Weights of a small mixture-of-experts language model, trained from scratch on English Wikipedia.
Size: 12 layers, vocabulary 8192.
Training: a variant of SOAP for the experts, 869M tokens.
Below are experts of layer 6 (counted from 0) of a mixture-of-experts language model. Rows are named router (the router's row for the expert) and show model dimensions 0-255. Each number is 500 + 25 x the weight over its row's rms, rounded and kept within 0 to 999. Numbers have three digits each.
Before each expert's rows: a language model's description of what the expert responds to. This comes from a sample of Wikipedia text that the model never trained on.

# expert 36
It responds to: List item openers. Pipes and dashes opening a new list or table item after a number, plus introducing words such as including, called, Synonyms.
router:477511517492532460491505482500521489535507513526548485489523521502524489544472524509508488543505473511506558515505507487493489513507469512490556497464456495481521481462511515481482482459508537546460558489488465509535491530519502491521509507500513484509516507530524463532540478497467491518473502476477484519516514494511540482546513509530480506529507477495496526466481502519506511479448534486542493530493502472531537472513461516444496498498539523530518498543476473494517488476493533521527498508494472512552524452494497527503481493490484500507490492517491507533472464557505534486519518479508511495477490496548544492474470490488463486536509491555488492507507478471466523513463449492496527461483550503513512487512524487464474498484563532517452468501458458494466525546465479

# expert 18
It responds to: Headers and field labels. Field labels, headings, table-header pipes and "home ground of"-type phrases in sports, election and infobox content, such as Votes, Starring, Genus.
router:499468538530500489495539477495508477526485517510519472506506518478530519493447512506520508534502483498509521491532543499488517510516482483482511458504452526451519467517533521506481453484515468549495543497483480508540483511521517533503553516522514490504476517532520482500576501517515497529505539488478488502523508491520487493515502510522473483532446530516516543460467463507478516483454555487519505514470539523514489477491464524493479490495559504518504483510466495508525503511525543533479466491486453515515524483460466510453461476485495476524508485533498545546491458493514494478513507449511522500481484542485485504501467467470465506527490471525481467525517485490443529501487508499527521521491501487497512485491520472477490549464534503511502483471465463488496541533442470

# expert 7
It responds to: Review and credit openers. Words opening or joining critic and rating passages and table cells, such as According, review, critic, "consensus", "and", and first names like Robert.
router:469445517512522486502512467491521487496480505465519511491513533484524501495458519517504528478525450496512521551483500540477538564518487457452508502462462513505522471467497526497479490497526518502534538501487481504493501534494545528483513495500526506500515493534534496543527495538447457538444511479498526536510504484518543483515482551521474488497472520551512551494487509505488524509482507495517480497437495531551497477519460508470455491511523523502485509483492463518506476488500549521499467482482481524499496477520470497495516464464506509525511510510525510477491473533535512498529510486490510466498490520504527499482481461495469495549508481506458497530473485477461541526474497487537525473488503459504541493503545483482471514506535498478472445444505486491500507504440470

# expert 51
It responds to: Country names, closing marks. Country and place names after United, New or in, such as Britain, China, York, plus closing parentheses and quotes ending terms.
router:506468511478508443541506499498528502481522509491518480537520568472523520501467513527535562524510474475506495528492486509490492495515486467467525480481461514489500472492529508443495470475507488513509536467484459491513480542475487516511533510528527484521458509532495466519527482523482445543488526495474524544518495463518494453506469511502500517524449530519527547508453459536532521485513500498510473509475482530500513482554471474474494504512498539477528537539480479499501456504532539513511487489475477523505512494502492488475502449469495470536493495519502529538467453525520498477521515483454511482461482506489510474486478488478493497519520516474456511503478479497468567477468488473532525510469530509536524462541515511514500525502516535514464489507480503491502537487483468

# expert 39
It responds to: Personal names and kin. Name pieces and surnames in people lists and plot text, and kinship words such as father, brother, husband, plus country codes like BRA, HUN.
router:509463490479488435513504503506511504515514513483510459542525528468547514529459508539506489536516455488518514532519519489494514540523479455491512480460475548466528468493493524466503472468496517514474552502489480512537463501543520523531553516518528482485457511530522476508526512537456471514474495460488521493482517477527520468544518494535508478513502483502504541479460513520491519478480503477514453491469497506534536452524490538497480493483511518505525516534476476513509470483515504512522462469502462505501493446488495519471484457465526485473477481541510490502482472524522518425518518502442525472495488490546507481489487447481472478513532474506466500497494502467481548501499502511492505465497518497500517438510491483493489498485494498545508472513477485522517518539486472

# expert 31
It responds to: Table pipes and by. Pipe separators in tables of squads, votes and review scores, plus "by" after portrayed or voiced, and "according".
router:458485538509532477502530461489504473525521506496516496531521536456529502513504535540527528501490477471482524499536502500496485504504447476484501488468489488469512482503521488452454510456571522519479539459480479510512461513507530508516495505521511499511483497523534483554531472565472499494436521501489508497517511453479528480534471523493502500531472505514515522493475516529538520509477519501556462542482479516524517470547470504473480479501519510504503495500505437499509470478492517538485504461431507519500496505485481482492487454471509461506462505525534527519460480491509521479575546514467500506498492509516524454494488466492472462510510484511481479500478472494470522511460477458527510482492522501509520466503521485466465531530505527520512506482498486517513480520486481

# expert 6
It responds to: Infobox list dashes. Line-initial dashes, line breaks and pipes that open infobox fields or table rows, such as - Position:, Coordinates, Height, Died.
router:480524513537516479524541482504494527530469517520541497525527535496487509521460510514528504523519469486507493524520523540483479527530470488465522503481465517457517491504510479471493491486508532500476552475483490505522456526484514504482530486531521486525448503542502487525546495525451486532486499453501530488486506474507533525529459548529462477530488506506525547480481499488517503489466512475537496491465470520506502475523455530459465504510503507463526477491514480541500489489500538514499471487453475518532486454457478500504482491496520501465475502510560480511462486506497520459554516466485518475504491503499528466493487481468457455522520497511463479514460498492494493560451452503507529491469501469499521498532520507500464524503488511507478485452515503483524498536447457

# expert 27
It responds to: List and table starts. Line breaks, list dashes, bullets and table pipes that begin entries in stats, honours and population lists, plus verbs like won, received.
router:501470531511529483537498465487497493511502527503505501510494493463524532501484516549551529518500469483554503528515511501494509524511478491481509467458523511485506495495493524498479501503510535527447544474481457489528486507497497523497525498476515501487490520543562492516535488531467504505477507471488500491546505499511491462527512498506467454510486529535536541472497504559523524500503533496492486535499475515505507492535463497477497488508549516490508534499482494543523476482522505521497505496455440538501526481472508471482480457499500486536493495498506501526438459487512541471509511468449537478498467533512493459487484449465466476514538470515485460511486482489451499532470484489520552477499502513532501448514520483455465517485504527481491480447435488496510488530484459

# expert 52
It responds to: Mid-word fragments. Word-internal pieces before suffixes like ible, ed, ing, such as invin-c-ible, vis-ible, irres-ist-ible, plus taxonomy parts like rthropoda.
router:455516541536494500544500514477488529501483532500495503529508549469564500528491522533481531477540484478500528535505515479462506541520475482488502503463517512523521483501482491484491492499515521512497526485467506484516489530560520479489521495522512513496459535523541460507533491508479462480518548516458525456502492460515554495512496524523471497537467496510513537460488509521509502456497510506529494526500489495499538457522463533468463510475560541513510503494467490515529474483545507521507471460469471534522517479503490536455481496491486484477462503543519497529459532512491516491524515484461512513475480494507494479508481472522467480533518455521492439507479490480452499500444506458527524523486530512508496487555512519492482509501510502532525496471478480537499518518491457

# expert 23
It responds to: Team and party names. Final pieces of sports club names, places and political parties in league or election tables, such as PAOK, APOEL, Democratic, Labour.
router:465472523499495447486532493491543533522503505498511461471511540476504521490508512556577527524518463493499528509532511500489492522510498461513526463488468519507531506487497515462498469463535518547475546470489477481506487494492498504496506519514520509508466536542498472496518464549487480527480512459488503541504502483494510473506495494510506488537491523515511538493444514525517515506473520511572444489459505510507533463557483491492457474506516552511486503512501487525551465479489505518457469485496486521498506501492456492506477442475534495505474502549498516543495474525521519516512503467468560458516510538509542496472455495466470493521523480494470490510466481475495535505496531493543519478477485489498516468504549497501489508498491490547502517468480484481525503511480488